config = dict(
    n_layer=8,
    d_model=384,
    d_expert=96,
    activation='bilinear',
    moe_layers=[1, 2, 3, 4, 5, 6, 7],
    normalize_top_k=True,
    lr_router=0.000324,
    vocab_size=16384,
    tie_embeddings='early',
    beta1=0.95,
    beta2=0.98,
    grad_clip=0.5,
    seq_len=512,
    dataset='wikipedia_en',
)
Below are experts of layer 2 (counted from 0) of a mixture-of-experts language model. Rows are named router (the router's row for the expert), gate (a neuron's input weights, with its number), up (a neuron's input weights, with its number) and show model dimensions 64-127. Each number is 200 + 40 x the weight over its row's rms, rounded and kept within 0 to 999.
Before each expert's rows: "gets" lists some tokens that make up at least twice as much of what it gets as of all text; "mostly gets" lists some tokens that are sent to it at least half of the time. This comes from a sample of Wikipedia text that the model never trained on. Tokens count by the router's weight.

# expert 2
gets: " |\n", "|", "\n", ")\n", " H", " F"
mostly gets: " F", " f", " h", " H", " |\n", "F"
router,176,248,133,160,249,227,253,216,167,196,243,267,266,246,259,219,171,238,188,204,212,132,226,152,178,245,189,179,197,180,286,206,240,215,142,153,326,203,266,248,215,226,223,230,160,273,329,250,145,140,159,180,172,215,246,215,187,261,220,213,190,197,192,138
gate1,181,222,147,166,279,178,205,192,207,268,242,202,204,174,255,198,185,210,227,209,207,139,228,206,253,199,177,298,136,257,161,180,233,223,199,226,162,264,118,170,230,200,160,202,188,160,105,166,180,259,221,224,256,231,238,179,188,181,154,225,260,275,206,202
up1,171,129,199,210,205,200,265,261,234,140,204,178,155,156,197,275,205,200,158,220,263,215,141,135,239,179,294,157,173,196,199,177,211,221,200,152,223,248,181,275,169,140,261,120,203,200,246,217,342,166,209,165,126,188,170,138,222,185,195,167,186,237,236,134
gate2,293,129,207,229,164,210,219,201,255,227,149,166,189,165,178,146,247,179,216,166,208,196,236,235,185,146,233,160,248,199,139,233,219,186,151,153,147,145,233,204,183,237,240,224,191,171,285,205,180,191,192,207,221,198,197,199,200,214,152,214,178,201,166,225
up2,275,211,186,192,255,227,207,148,235,155,182,240,181,199,188,195,262,194,211,160,212,155,179,205,217,173,156,136,195,160,144,197,198,206,199,274,198,139,257,157,225,192,174,185,205,190,178,190,206,234,211,203,213,209,173,214,176,208,210,173,207,215,196,180
gate3,225,208,196,198,202,149,185,229,188,161,192,166,161,211,114,216,252,93,208,203,269,147,170,257,223,214,152,196,222,225,166,155,177,126,169,218,196,152,118,219,234,262,179,228,298,205,172,180,193,271,199,245,168,175,181,195,214,212,198,216,277,219,194,202
up3,199,207,186,201,224,161,200,196,226,280,242,195,204,262,186,264,199,232,215,193,286,218,188,179,184,238,261,237,138,203,198,189,190,200,202,151,193,169,138,199,159,170,152,170,261,245,110,266,214,195,225,210,184,194,177,199,229,221,193,179,231,231,107,94
gate4,198,227,158,200,258,225,157,197,175,201,200,237,207,103,217,222,203,191,180,207,278,89,140,215,242,182,206,162,188,156,222,199,282,258,255,146,234,160,183,262,201,235,112,200,260,196,244,226,256,151,230,228,272,194,209,204,141,186,273,199,213,129,211,192
up4,243,215,220,269,124,233,265,212,128,230,176,173,219,235,227,103,197,200,298,191,178,202,169,200,202,195,237,252,203,177,128,196,217,170,208,198,231,165,245,262,233,188,202,179,230,164,204,187,109,217,213,153,168,171,217,222,230,188,109,190,197,265,244,124
gate5,227,255,247,189,193,216,216,231,177,170,204,187,184,215,219,199,176,227,221,198,196,246,161,216,203,202,273,124,184,116,233,211,214,198,142,207,207,237,175,194,213,257,195,198,217,263,160,159,262,201,200,180,235,162,223,279,240,210,234,158,212,234,239,169
up5,203,188,192,161,189,188,190,266,204,150,268,165,198,215,172,304,261,280,200,203,238,184,176,202,215,133,183,216,218,217,181,243,229,156,216,279,128,195,150,133,214,183,147,268,276,148,176,176,202,238,180,162,197,223,144,188,228,204,137,256,222,212,168,180
gate6,222,190,241,199,145,197,181,243,206,207,237,79,221,133,211,157,210,246,280,193,207,261,191,252,209,206,260,255,193,231,239,115,204,198,232,142,157,227,208,249,98,193,218,188,72,180,171,160,191,124,234,181,139,198,267,210,195,207,127,203,162,166,247,177
up6,219,229,205,201,217,242,200,190,138,166,201,69,186,108,151,246,150,279,220,115,167,223,164,195,200,206,232,180,200,219,241,170,245,237,179,224,193,185,130,113,232,277,222,145,193,246,207,173,207,198,275,178,226,169,215,242,234,216,190,177,258,273,265,211
gate7,154,231,272,173,219,218,155,248,167,254,170,180,155,194,207,216,239,205,237,177,199,226,170,195,216,280,182,201,206,151,259,193,216,180,254,223,215,194,143,167,185,232,187,187,220,173,190,231,206,213,165,208,213,109,132,163,153,200,206,250,251,201,190,189
up7,265,243,125,187,185,202,196,237,258,203,262,110,191,265,200,209,149,206,321,226,261,124,276,192,198,201,207,215,200,225,175,112,247,228,190,179,205,161,161,158,271,145,240,212,251,140,167,223,166,207,201,271,215,175,173,273,221,216,189,191,234,188,202,227
gate8,162,232,175,210,181,257,174,229,202,171,175,235,175,185,189,195,193,208,165,159,179,199,199,190,181,157,229,261,194,207,172,161,116,260,288,271,201,204,223,187,281,228,234,199,145,206,196,154,241,271,125,222,171,202,189,182,216,143,213,134,218,152,206,217
up8,206,203,199,208,135,203,220,203,124,174,219,217,195,251,255,216,137,189,236,163,215,145,193,233,179,191,155,166,207,276,228,160,249,206,236,230,223,158,290,234,242,165,207,165,213,231,219,207,81,180,164,160,160,210,224,215,203,245,90,168,192,244,201,215
gate9,169,147,237,164,177,228,187,230,236,201,195,196,235,197,221,174,203,306,136,182,235,313,129,202,203,198,215,206,190,182,209,317,261,154,177,187,284,236,233,209,188,128,182,201,217,216,128,217,178,168,150,131,207,160,149,192,168,219,177,239,194,185,166,144
up9,161,201,200,203,175,193,178,229,233,146,243,229,263,235,216,166,177,270,180,242,170,238,210,153,187,158,213,223,194,167,186,151,204,246,271,190,231,170,193,132,224,99,152,227,138,217,186,199,138,234,164,202,163,231,215,238,231,213,229,156,163,166,254,178
gate10,195,195,249,143,282,217,146,235,217,149,151,281,194,215,235,206,195,173,280,188,193,217,227,205,171,258,169,160,219,201,169,231,129,211,263,218,168,220,202,206,194,108,227,197,211,218,147,204,208,174,199,220,208,186,180,81,240,251,239,181,142,168,181,233
up10,211,163,198,199,234,194,205,103,222,105,205,201,198,194,192,300,225,167,146,185,196,187,201,191,126,219,198,202,143,198,227,220,166,111,253,203,217,183,214,118,229,268,182,157,251,279,168,158,126,166,214,254,153,215,218,221,183,190,188,211,194,252,196,229
gate11,183,180,255,270,201,191,205,159,225,191,141,277,183,199,211,186,257,133,198,157,303,224,210,153,156,201,196,250,213,157,266,223,253,230,195,213,222,190,221,185,228,177,185,199,186,159,191,210,224,189,358,290,153,130,197,166,200,196,166,143,213,190,210,231
up11,185,190,198,223,215,168,190,255,184,235,197,206,160,200,149,183,192,153,241,201,216,204,241,182,198,198,261,182,178,170,187,136,140,201,223,238,183,181,133,206,125,222,158,128,249,210,137,176,192,229,206,198,200,217,198,272,244,186,262,86,274,196,204,247
gate12,203,200,188,230,166,207,242,233,205,226,218,170,149,233,198,193,218,130,276,153,243,149,188,144,166,200,148,160,200,209,107,201,214,288,163,204,205,170,183,256,164,240,210,208,193,200,56,208,154,202,210,193,162,194,114,202,214,168,134,220,229,176,257,112
up12,236,192,203,111,172,211,322,286,198,201,213,188,146,225,177,254,164,194,179,254,154,118,131,214,175,167,198,172,195,185,266,215,208,135,166,186,185,209,200,147,243,255,177,196,197,203,171,112,269,227,250,196,229,195,186,145,243,219,177,174,190,194,179,201
gate13,173,229,169,182,218,254,182,185,216,180,204,133,209,155,203,255,153,229,189,203,279,143,176,194,208,180,200,175,188,169,221,159,209,191,107,187,169,164,136,187,180,202,259,210,222,158,187,200,284,207,200,191,155,244,195,238,195,199,212,184,252,202,203,225
up13,148,248,246,191,171,195,235,209,198,203,201,210,141,135,215,179,185,172,185,201,281,198,195,274,176,187,195,149,250,155,196,179,218,170,220,215,200,211,281,132,173,154,267,161,238,153,122,183,254,228,197,166,228,195,149,150,252,210,166,203,199,210,236,199
gate14,203,185,262,251,207,171,183,197,185,205,199,213,154,235,267,82,212,261,210,243,165,197,199,219,215,251,206,155,222,260,164,129,223,235,195,262,202,283,193,214,193,175,180,228,201,157,155,215,291,144,249,214,224,180,189,191,191,171,190,217,198,214,235,285
up14,231,205,303,239,242,209,201,240,139,237,231,236,170,176,241,140,179,263,190,154,135,97,230,102,137,192,223,207,180,200,190,201,181,200,208,185,270,218,213,276,210,233,188,193,194,154,175,178,165,205,208,269,201,215,190,177,212,191,213,201,224,198,216,219
gate15,220,113,281,284,135,208,202,155,246,199,201,201,198,220,136,168,230,239,176,233,210,204,180,189,198,193,204,202,162,215,207,236,218,206,178,189,218,167,232,174,201,204,250,154,184,110,184,200,182,230,200,202,181,240,220,200,203,184,134,143,283,174,225,226
up15,195,146,231,198,274,252,196,189,184,146,224,199,194,204,194,189,203,158,207,204,214,248,226,113,229,197,222,191,188,197,298,271,204,274,202,170,215,157,202,192,208,196,151,225,156,162,242,248,143,182,200,236,122,201,136,195,245,192,199,197,229,182,194,213
gate16,163,297,260,209,187,195,168,214,234,236,248,129,189,85,203,237,202,273,161,175,142,228,177,232,102,243,171,133,188,201,203,193,183,176,213,183,192,247,185,163,200,203,234,179,207,250,185,247,159,197,176,226,160,200,198,207,195,193,212,197,192,224,159,153
up16,199,215,197,243,204,178,169,218,159,205,189,178,172,159,264,234,211,109,239,186,185,243,164,186,214,213,208,204,188,259,171,137,241,126,290,227,180,165,238,193,224,224,237,174,183,238,199,236,311,290,256,206,165,223,157,162,221,208,168,186,184,236,259,204
gate17,127,195,176,205,177,147,225,230,123,198,115,210,193,173,174,251,253,143,245,261,198,177,205,146,179,184,199,184,186,132,198,205,202,236,110,193,241,218,216,258,249,201,183,156,248,162,160,205,150,130,268,174,169,205,224,219,197,149,204,174,241,186,212,185
up17,217,156,235,198,253,158,148,237,224,251,241,305,198,224,247,177,225,228,154,134,201,212,249,200,200,200,205,153,227,203,153,154,195,207,234,169,171,202,206,199,222,123,217,195,249,221,241,201,256,189,202,189,227,153,211,195,138,259,177,137,230,198,66,201

# expert 5
gets: "\n", "19", ")\n", " |\n", " name", "18"
mostly gets: " species", " Genus", " Species", "idae", "Scientific", " name"
router,224,302,222,231,236,208,273,287,172,234,210,194,271,211,123,199,261,170,227,214,238,179,228,186,232,177,179,267,206,142,145,161,262,178,161,209,184,226,280,241,209,232,238,217,224,192,240,160,170,161,225,209,250,190,216,258,221,295,166,199,215,165,242,250
gate0,202,239,189,207,236,195,204,177,243,216,241,188,179,213,209,224,168,164,144,235,285,195,225,150,199,139,271,206,206,195,239,154,185,208,253,214,248,215,146,136,170,239,275,228,144,225,191,196,228,148,207,179,206,187,175,246,255,210,266,199,184,144,194,160
up0,242,192,202,172,146,182,221,185,64,297,197,224,262,248,196,262,157,248,191,185,245,128,197,201,255,259,220,208,242,190,166,136,134,257,193,239,167,171,276,173,235,231,209,215,240,145,209,150,200,155,197,215,136,243,186,216,236,214,177,214,172,246,221,205
gate1,146,154,204,198,202,269,186,229,164,215,271,165,150,127,210,195,147,225,147,214,248,154,202,208,194,170,168,77,124,167,168,167,171,205,158,194,277,194,165,176,262,203,164,199,214,198,276,107,122,196,266,163,189,199,147,185,201,201,225,259,185,229,195,149
up1,210,145,171,218,295,162,248,271,123,198,210,191,235,251,176,191,231,189,235,238,299,224,159,281,200,206,206,198,212,214,149,134,128,236,187,200,230,144,236,233,210,198,193,209,217,175,178,252,199,212,193,187,218,229,288,249,259,223,240,237,193,299,146,216
gate2,185,146,225,240,173,225,217,161,143,251,114,238,205,230,267,195,269,202,163,220,194,193,202,224,233,239,201,211,213,159,188,203,128,166,223,126,189,225,234,262,216,194,214,256,198,226,167,196,132,203,209,254,198,110,215,212,110,218,244,190,201,186,159,299
up2,250,168,205,188,187,215,193,242,183,246,180,208,185,220,245,234,187,226,205,239,188,135,205,204,113,193,186,173,131,183,286,151,171,220,247,153,153,217,224,207,267,221,237,225,181,193,133,243,165,163,214,195,216,160,189,120,162,246,210,220,280,226,211,165
gate3,263,241,243,259,200,189,230,177,212,176,225,153,175,154,187,194,270,260,185,211,209,182,157,175,192,242,191,234,238,230,99,215,215,176,225,218,207,226,195,179,189,169,150,263,200,98,190,228,136,228,206,235,221,222,194,228,204,214,215,203,209,260,193,186
up3,177,205,153,238,276,223,203,169,175,213,247,134,207,139,183,128,233,203,203,158,198,149,127,159,193,244,194,234,177,140,214,76,221,237,222,190,118,121,190,179,132,123,200,289,203,180,232,224,269,273,160,203,203,178,121,136,239,220,171,213,182,177,179,197
gate4,197,264,171,188,189,218,280,195,190,203,267,198,202,241,242,225,169,331,213,145,151,275,247,146,195,224,169,196,157,198,169,162,156,207,233,171,192,294,159,300,184,220,159,307,164,152,204,161,215,278,219,218,208,153,197,192,200,206,197,217,176,183,194,216
up4,206,195,217,258,121,167,227,239,206,213,269,232,214,186,191,167,205,242,137,233,205,260,182,182,203,258,220,128,199,250,243,190,195,150,156,258,215,239,205,187,182,200,199,265,248,195,220,169,278,175,232,198,219,195,231,254,198,158,215,210,134,210,156,202
gate5,185,181,249,168,225,149,169,260,197,147,202,151,267,184,215,182,189,170,189,256,219,232,249,185,202,145,202,219,229,180,222,284,203,162,189,193,230,203,151,202,151,181,229,233,194,179,167,147,201,252,117,200,222,228,189,291,198,167,184,181,228,200,237,193
up5,245,168,199,225,225,215,192,246,153,269,193,233,161,227,173,234,272,169,245,217,131,285,207,204,252,225,244,236,210,110,200,211,140,224,141,192,245,241,201,161,180,219,222,141,211,197,239,220,140,249,194,143,201,276,183,199,121,257,218,204,197,144,221,269
gate6,223,161,206,157,209,206,256,266,148,214,255,224,214,161,140,155,198,284,235,197,195,177,168,204,175,232,239,226,123,219,167,154,240,224,188,185,244,239,152,200,222,211,267,148,195,106,191,218,198,235,138,231,214,243,162,197,184,203,217,79,157,191,246,252
up6,194,205,199,254,201,180,225,175,89,175,158,280,127,292,184,279,168,201,192,187,162,122,221,213,219,172,244,105,256,179,215,218,154,197,160,234,158,242,237,196,173,205,197,190,195,288,192,183,149,146,162,193,200,259,202,136,202,213,251,187,171,204,170,159
gate7,200,200,231,192,223,146,251,188,215,212,175,215,218,239,251,235,229,201,235,224,255,223,298,225,103,166,226,192,252,200,220,266,248,203,200,201,244,109,230,259,140,245,153,187,200,226,155,140,191,209,158,215,136,200,198,121,176,200,188,154,209,185,120,195
up7,170,283,222,179,125,170,243,204,244,197,221,238,182,211,165,148,223,159,237,251,133,184,223,189,206,172,192,217,125,162,122,209,228,176,184,225,224,283,204,204,198,273,209,174,201,203,224,198,188,258,236,214,194,276,165,170,249,205,199,207,169,159,267,235
gate8,156,187,179,228,194,187,189,168,228,219,196,168,166,166,272,260,166,221,175,197,153,172,291,185,82,232,233,168,167,251,176,272,221,183,193,219,198,170,224,132,198,158,207,235,83,214,235,212,206,192,181,183,196,253,151,197,250,220,306,185,245,229,146,220
up8,190,201,177,212,163,238,148,194,192,221,169,243,164,221,169,263,202,148,219,224,210,216,186,164,215,186,179,251,241,124,205,198,171,189,181,216,142,101,192,235,196,172,169,182,165,204,208,173,148,191,225,182,221,210,189,263,207,252,207,198,207,184,199,190
gate9,309,125,189,158,207,269,205,138,214,213,198,284,232,179,200,245,177,202,161,209,250,261,281,180,246,224,275,235,217,226,202,234,276,149,201,291,212,198,258,168,226,210,172,277,187,235,207,206,227,256,229,182,248,212,211,217,185,189,156,151,198,203,277,222
up9,211,194,220,150,170,199,187,196,229,217,208,145,196,200,259,186,214,141,194,175,237,247,261,145,136,211,171,203,152,264,200,200,176,194,233,185,121,264,207,163,232,237,184,258,196,201,201,127,194,199,216,212,185,256,164,243,141,123,216,178,164,142,176,231
gate10,184,229,206,217,198,105,181,222,179,190,202,265,209,122,194,256,308,145,192,172,180,225,249,258,234,214,191,143,239,213,128,194,197,192,151,169,180,185,212,241,201,207,264,150,230,253,219,201,116,187,151,227,208,222,191,131,202,209,202,194,178,194,218,180
up10,159,182,169,168,198,131,235,270,180,188,281,230,183,206,286,215,155,233,198,222,195,142,223,195,191,210,199,250,188,201,244,180,217,132,230,254,307,213,270,149,267,238,189,189,238,212,232,218,145,127,218,121,198,265,195,206,182,207,266,204,238,204,245,210
gate11,109,203,183,150,316,225,142,214,166,198,189,242,113,174,201,213,171,173,253,196,222,221,142,216,222,222,178,234,202,257,213,217,159,196,184,255,183,179,205,204,254,161,179,198,98,144,208,82,237,272,118,164,213,188,204,182,167,182,212,199,216,186,160,188
up11,235,205,161,183,147,208,195,203,116,204,183,186,249,176,203,239,202,177,276,170,136,145,189,259,187,223,178,162,257,198,215,191,176,150,209,224,158,244,209,129,188,207,223,116,220,171,84,288,175,164,247,293,244,214,265,206,188,234,199,94,211,198,204,265
gate12,150,175,214,217,286,197,241,182,157,127,183,213,198,177,201,131,221,201,173,195,211,244,199,206,153,167,167,193,131,196,246,191,233,168,141,260,242,236,214,188,224,217,231,225,209,149,241,258,198,227,150,201,192,179,205,171,176,197,102,203,229,152,180,265
up12,196,290,176,221,179,220,199,199,187,237,164,214,179,230,194,209,277,103,239,191,241,184,177,190,260,211,220,262,231,157,191,211,232,209,198,211,156,269,184,196,272,146,195,150,236,208,123,203,249,196,267,267,262,284,187,210,254,188,171,192,198,225,188,213
gate13,235,223,190,130,203,196,165,203,145,216,240,192,223,161,271,240,200,254,174,230,104,177,238,215,231,174,194,196,212,197,154,196,246,278,73,195,157,184,194,253,157,272,179,186,190,206,162,204,188,172,192,243,142,202,123,180,212,282,195,251,214,190,125,187
up13,177,280,127,214,257,191,232,185,209,261,184,235,188,200,198,215,200,296,226,246,103,220,191,203,166,191,260,266,195,163,144,186,257,220,208,202,203,164,226,262,235,185,247,210,216,155,206,166,224,182,173,184,209,229,170,203,188,213,212,252,186,213,191,280
gate14,180,255,162,211,229,231,233,181,193,167,244,208,215,202,217,219,221,219,227,258,270,152,162,178,230,149,114,169,151,152,223,129,176,217,167,210,152,136,252,178,209,150,207,209,223,246,136,193,220,221,167,161,240,317,188,231,258,152,177,256,231,225,235,184
up14,240,228,201,165,123,196,224,187,210,180,222,203,157,259,216,206,138,191,152,254,263,155,208,193,152,188,194,113,163,260,228,206,132,204,220,200,226,215,232,191,244,246,206,168,211,273,145,281,170,184,212,164,200,207,206,189,245,209,262,226,219,162,237,299
gate15,200,180,235,225,181,238,185,229,209,203,144,200,212,219,178,109,149,195,113,236,246,144,198,211,252,217,214,199,191,183,179,278,207,206,207,156,174,107,184,266,210,217,263,208,213,205,266,173,201,243,132,232,205,195,173,181,220,201,183,219,223,158,203,186
up15,233,199,198,129,188,311,170,189,195,183,247,185,240,168,202,227,243,243,184,207,220,239,153,248,172,183,152,249,177,187,201,214,148,205,217,209,221,154,195,119,198,228,220,219,115,233,232,143,183,187,161,195,220,184,201,289,238,199,114,208,94,214,175,148
gate16,200,141,245,237,211,164,211,172,260,212,162,213,278,211,194,203,178,147,193,209,204,207,205,273,175,196,244,274,190,204,180,210,141,226,230,180,235,118,174,202,224,168,205,151,199,246,240,272,245,138,212,151,184,245,154,188,167,155,224,285,143,235,231,199
up16,212,77,202,166,132,273,174,172,245,202,172,172,191,210,180,169,283,267,216,258,173,248,255,204,203,121,168,214,161,184,203,138,214,172,159,283,146,184,225,182,207,191,120,221,132,139,193,201,206,245,261,228,164,161,132,221,171,192,166,183,210,182,250,190

# expert 8
gets: "20", "19", "18", "15", "17", "25"
mostly gets: "20", "19", "P", "18", "09", "08"
router,244,179,211,234,236,256,283,185,151,194,255,222,162,180,222,142,193,223,173,228,177,140,210,199,235,167,176,164,221,142,158,195,252,207,169,180,162,238,212,201,248,193,287,249,156,228,209,163,227,137,223,199,181,217,205,221,240,284,103,169,225,148,225,214
gate1,146,281,271,249,208,138,193,283,164,232,181,233,198,224,218,190,192,237,178,204,199,203,114,164,148,140,247,207,167,200,69,183,203,275,165,141,121,176,191,200,163,134,211,211,189,233,173,202,209,214,177,271,209,161,208,221,244,228,267,165,229,194,168,132
up1,241,271,179,166,305,99,184,277,104,319,257,255,209,269,201,141,193,204,241,219,164,249,219,232,238,177,254,192,205,281,180,167,161,171,148,209,205,214,217,166,185,306,197,239,223,138,194,201,233,234,238,201,197,200,224,180,184,241,147,229,193,162,157,205
gate2,165,190,207,201,166,204,264,292,168,277,225,228,175,166,199,213,163,169,192,211,287,126,164,235,226,215,211,266,264,203,254,217,234,198,245,179,145,148,282,194,180,207,206,227,244,253,159,155,152,216,129,220,295,226,160,207,223,225,263,120,230,234,222,138
up2,202,192,194,253,261,236,208,190,300,180,180,220,231,164,176,179,137,178,233,196,201,216,168,116,73,165,89,170,205,224,118,214,159,178,193,154,197,218,200,153,244,141,148,185,203,170,183,271,185,196,202,213,187,189,175,140,250,222,171,199,199,215,201,210
gate3,222,154,181,183,186,243,249,211,167,204,202,229,250,157,198,259,94,188,191,187,161,194,240,268,212,193,231,190,198,219,204,250,64,168,199,140,243,204,173,265,202,177,178,298,151,201,259,210,167,263,161,264,177,220,195,231,210,201,191,245,199,214,251,115
up3,171,229,198,147,172,188,248,249,210,203,199,200,195,244,223,211,148,244,276,168,179,179,248,231,154,179,240,219,170,199,146,172,199,211,179,251,156,217,232,248,196,235,205,244,115,229,123,172,258,195,171,150,38,205,290,239,258,191,195,214,206,249,179,194
gate4,186,144,135,219,228,250,225,204,143,229,246,190,247,198,158,229,157,181,182,197,177,200,195,223,192,201,212,207,249,180,225,151,245,199,168,200,200,175,239,194,175,229,211,209,201,216,188,178,285,299,225,170,192,198,149,204,239,214,206,193,235,241,221,237
up4,216,222,170,203,157,194,184,242,181,236,183,227,188,142,126,192,190,207,271,230,205,188,280,229,198,184,138,230,160,180,209,185,267,192,203,159,206,223,174,248,183,163,213,221,258,197,195,207,187,197,253,200,187,260,197,121,243,221,123,151,153,191,219,193
gate5,254,187,297,213,198,176,182,209,246,240,173,184,185,220,176,188,195,255,200,222,226,234,212,194,205,188,220,195,135,184,200,282,133,143,197,185,196,253,194,285,175,156,240,249,210,173,174,218,151,226,196,250,229,134,192,219,197,230,158,181,152,307,188,213
up5,277,135,189,164,202,258,214,253,62,174,243,226,213,192,191,135,190,175,289,211,290,230,161,244,196,209,216,196,172,193,186,176,175,149,204,155,249,179,182,182,226,251,119,171,154,218,181,164,251,238,268,264,248,219,211,125,228,212,157,258,151,212,264,285
gate6,217,226,231,254,269,271,205,235,126,211,158,161,160,206,193,165,184,198,300,281,124,192,251,299,164,235,189,92,232,120,169,268,195,182,195,200,229,146,225,201,134,195,213,239,255,139,306,197,154,187,185,210,201,256,226,203,201,222,208,175,226,194,172,218
up6,222,214,268,190,177,231,143,207,245,228,171,167,198,165,187,145,185,194,188,167,204,240,190,178,228,198,228,176,193,252,126,151,289,204,163,176,243,179,195,91,197,200,212,224,143,253,202,175,203,228,202,208,214,198,149,156,268,171,115,205,215,227,232,175
gate7,195,248,210,133,159,180,194,161,199,112,218,147,204,186,171,203,159,207,117,164,265,226,245,195,124,194,166,110,224,240,159,229,210,190,188,259,251,191,241,190,162,193,200,145,181,212,209,201,96,172,193,207,259,249,196,272,214,210,223,202,236,187,209,195
up7,195,276,179,236,218,202,199,221,185,258,186,184,202,199,253,205,271,196,159,182,200,129,216,236,164,210,127,124,288,202,227,219,235,164,248,202,214,214,186,201,170,243,243,238,191,206,194,269,198,177,176,229,199,157,173,160,201,182,217,229,232,220,288,243
gate8,197,175,150,266,178,229,213,246,129,234,188,141,218,203,237,244,214,154,218,213,191,207,163,293,239,190,247,240,163,308,142,209,200,193,220,220,168,243,127,182,199,213,214,201,201,211,197,211,199,280,154,163,238,134,231,147,182,167,196,235,148,255,192,148
up8,192,231,205,207,241,217,198,151,201,240,205,187,220,182,227,203,257,184,206,199,222,278,196,171,220,194,235,200,206,230,197,219,178,213,216,113,160,206,182,181,161,174,217,229,178,134,195,204,167,172,236,250,206,217,242,203,179,190,203,256,156,201,192,230
gate9,220,195,239,197,266,213,234,156,184,125,266,168,244,240,232,236,208,260,242,186,197,265,150,171,164,203,207,245,167,208,172,242,119,199,177,165,270,153,218,190,213,247,108,194,149,259,198,200,214,256,223,219,167,215,190,219,191,245,291,244,171,229,205,212
up9,215,212,195,176,174,176,215,256,199,178,226,139,228,222,187,212,90,160,205,175,163,274,216,284,210,151,265,245,196,267,216,216,233,110,242,306,188,259,131,155,197,237,169,198,191,234,132,179,194,147,194,134,128,220,140,200,280,180,219,194,231,207,203,228
gate10,133,208,273,268,164,238,294,251,243,244,182,174,240,236,199,198,213,189,187,176,135,193,95,189,203,224,212,174,137,210,207,146,216,214,186,207,147,188,194,186,206,198,181,217,264,152,225,215,193,151,214,233,176,213,183,166,204,193,230,155,169,270,176,136
up10,173,170,265,291,302,197,182,152,188,232,117,181,218,210,191,202,201,180,143,237,147,221,182,154,175,145,210,107,211,222,175,159,138,202,143,229,214,208,202,250,190,206,238,154,235,200,168,143,144,233,182,276,219,217,201,228,189,196,179,237,168,215,216,149
gate11,216,147,167,176,237,271,132,196,234,235,255,208,198,141,192,229,192,252,189,223,173,203,212,255,159,194,210,220,200,186,280,182,153,209,239,197,239,233,247,212,201,210,206,193,278,133,215,99,192,251,167,193,170,215,182,160,238,194,126,185,210,141,211,250
up11,104,225,205,191,228,165,196,199,186,160,193,221,112,195,200,289,178,185,173,220,244,250,184,179,222,203,202,212,200,240,180,200,214,238,232,221,200,145,165,131,239,171,206,203,150,250,267,202,223,186,167,189,179,122,202,230,235,172,237,148,172,173,213,169
gate12,189,224,136,110,200,203,143,183,200,192,127,156,239,240,292,265,170,269,211,211,182,138,196,170,187,173,300,198,189,238,151,161,211,173,209,251,174,148,217,175,174,199,188,235,196,197,203,255,239,144,242,253,185,180,274,242,229,169,225,192,181,308,189,153
up12,235,172,175,163,156,223,201,204,190,236,175,240,190,197,225,224,154,178,195,260,208,180,162,248,181,209,276,196,214,232,142,252,225,199,227,171,234,224,150,270,224,191,191,251,145,166,190,320,216,208,227,228,189,197,197,210,241,181,172,197,231,230,217,120
gate13,226,190,224,208,89,112,195,252,197,215,210,198,197,260,214,195,135,178,175,240,157,213,215,276,292,246,146,166,121,193,266,190,210,253,177,202,247,230,199,205,144,210,212,218,211,226,190,76,240,153,233,229,286,201,247,211,269,259,165,186,200,220,170,244
up13,180,191,203,175,159,259,221,194,278,220,182,266,176,226,224,240,148,162,171,142,195,218,111,271,259,218,234,161,217,187,182,153,136,193,236,212,203,252,100,164,206,183,179,214,220,200,190,240,256,278,94,212,177,191,169,201,210,187,208,183,185,284,215,219
gate14,218,191,206,226,191,193,214,205,272,152,200,135,180,203,229,252,242,209,141,180,202,229,206,224,200,223,251,119,152,222,220,212,168,223,216,215,175,168,101,158,166,197,190,260,266,260,269,190,133,188,193,242,192,203,116,217,200,171,261,234,144,167,309,255
up14,206,193,211,208,147,221,181,203,203,160,165,199,170,195,204,203,194,139,123,194,237,271,182,231,155,207,193,165,192,213,187,197,200,291,162,227,204,108,213,168,156,186,261,217,227,268,144,160,311,264,272,217,175,246,201,206,198,242,206,227,245,87,230,188
gate15,209,194,283,201,253,195,169,204,293,190,251,173,204,163,242,196,198,200,232,223,269,257,201,210,211,207,229,143,187,233,193,161,184,172,188,257,217,164,156,183,220,217,220,187,262,273,226,131,172,202,209,127,209,188,201,118,165,186,200,209,249,175,171,238
up15,196,245,156,226,247,192,223,230,189,184,218,227,207,192,226,216,207,225,231,195,179,172,192,274,192,151,256,164,240,259,202,179,177,188,200,192,175,215,286,198,194,216,201,185,221,134,293,185,294,258,204,212,203,203,203,226,225,218,172,160,250,229,206,200
gate16,239,190,199,288,191,261,232,171,225,120,171,195,207,195,172,178,103,142,180,213,275,155,210,149,191,125,162,292,299,237,191,194,139,246,176,301,205,235,217,181,198,178,202,150,208,210,217,112,260,280,166,201,142,185,262,279,212,196,203,248,199,157,146,242
up16,201,141,285,131,209,168,162,203,185,189,254,220,215,236,135,163,361,201,190,272,183,276,213,184,202,231,187,319,204,207,285,201,218,255,166,244,219,120,196,230,199,216,201,300,177,247,201,170,271,208,199,192,192,150,205,219,326,208,207,232,209,196,165,186
gate17,105,221,236,174,152,203,165,257,188,214,266,177,195,256,166,192,257,156,180,168,234,140,124,262,202,254,220,194,240,219,283,197,256,167,239,178,268,189,235,252,185,136,207,219,187,254,169,265,186,198,203,186,210,286,200,155,260,90,165,192,222,247,241,256
up17,259,132,165,254,228,182,268,208,173,202,171,150,123,291,224,141,160,218,177,214,132,241,178,214,234,164,206,218,197,151,216,258,178,210,207,263,140,199,198,261,129,271,230,175,115,191,203,185,210,219,200,160,208,180,197,205,160,209,153,207,146,214,178,217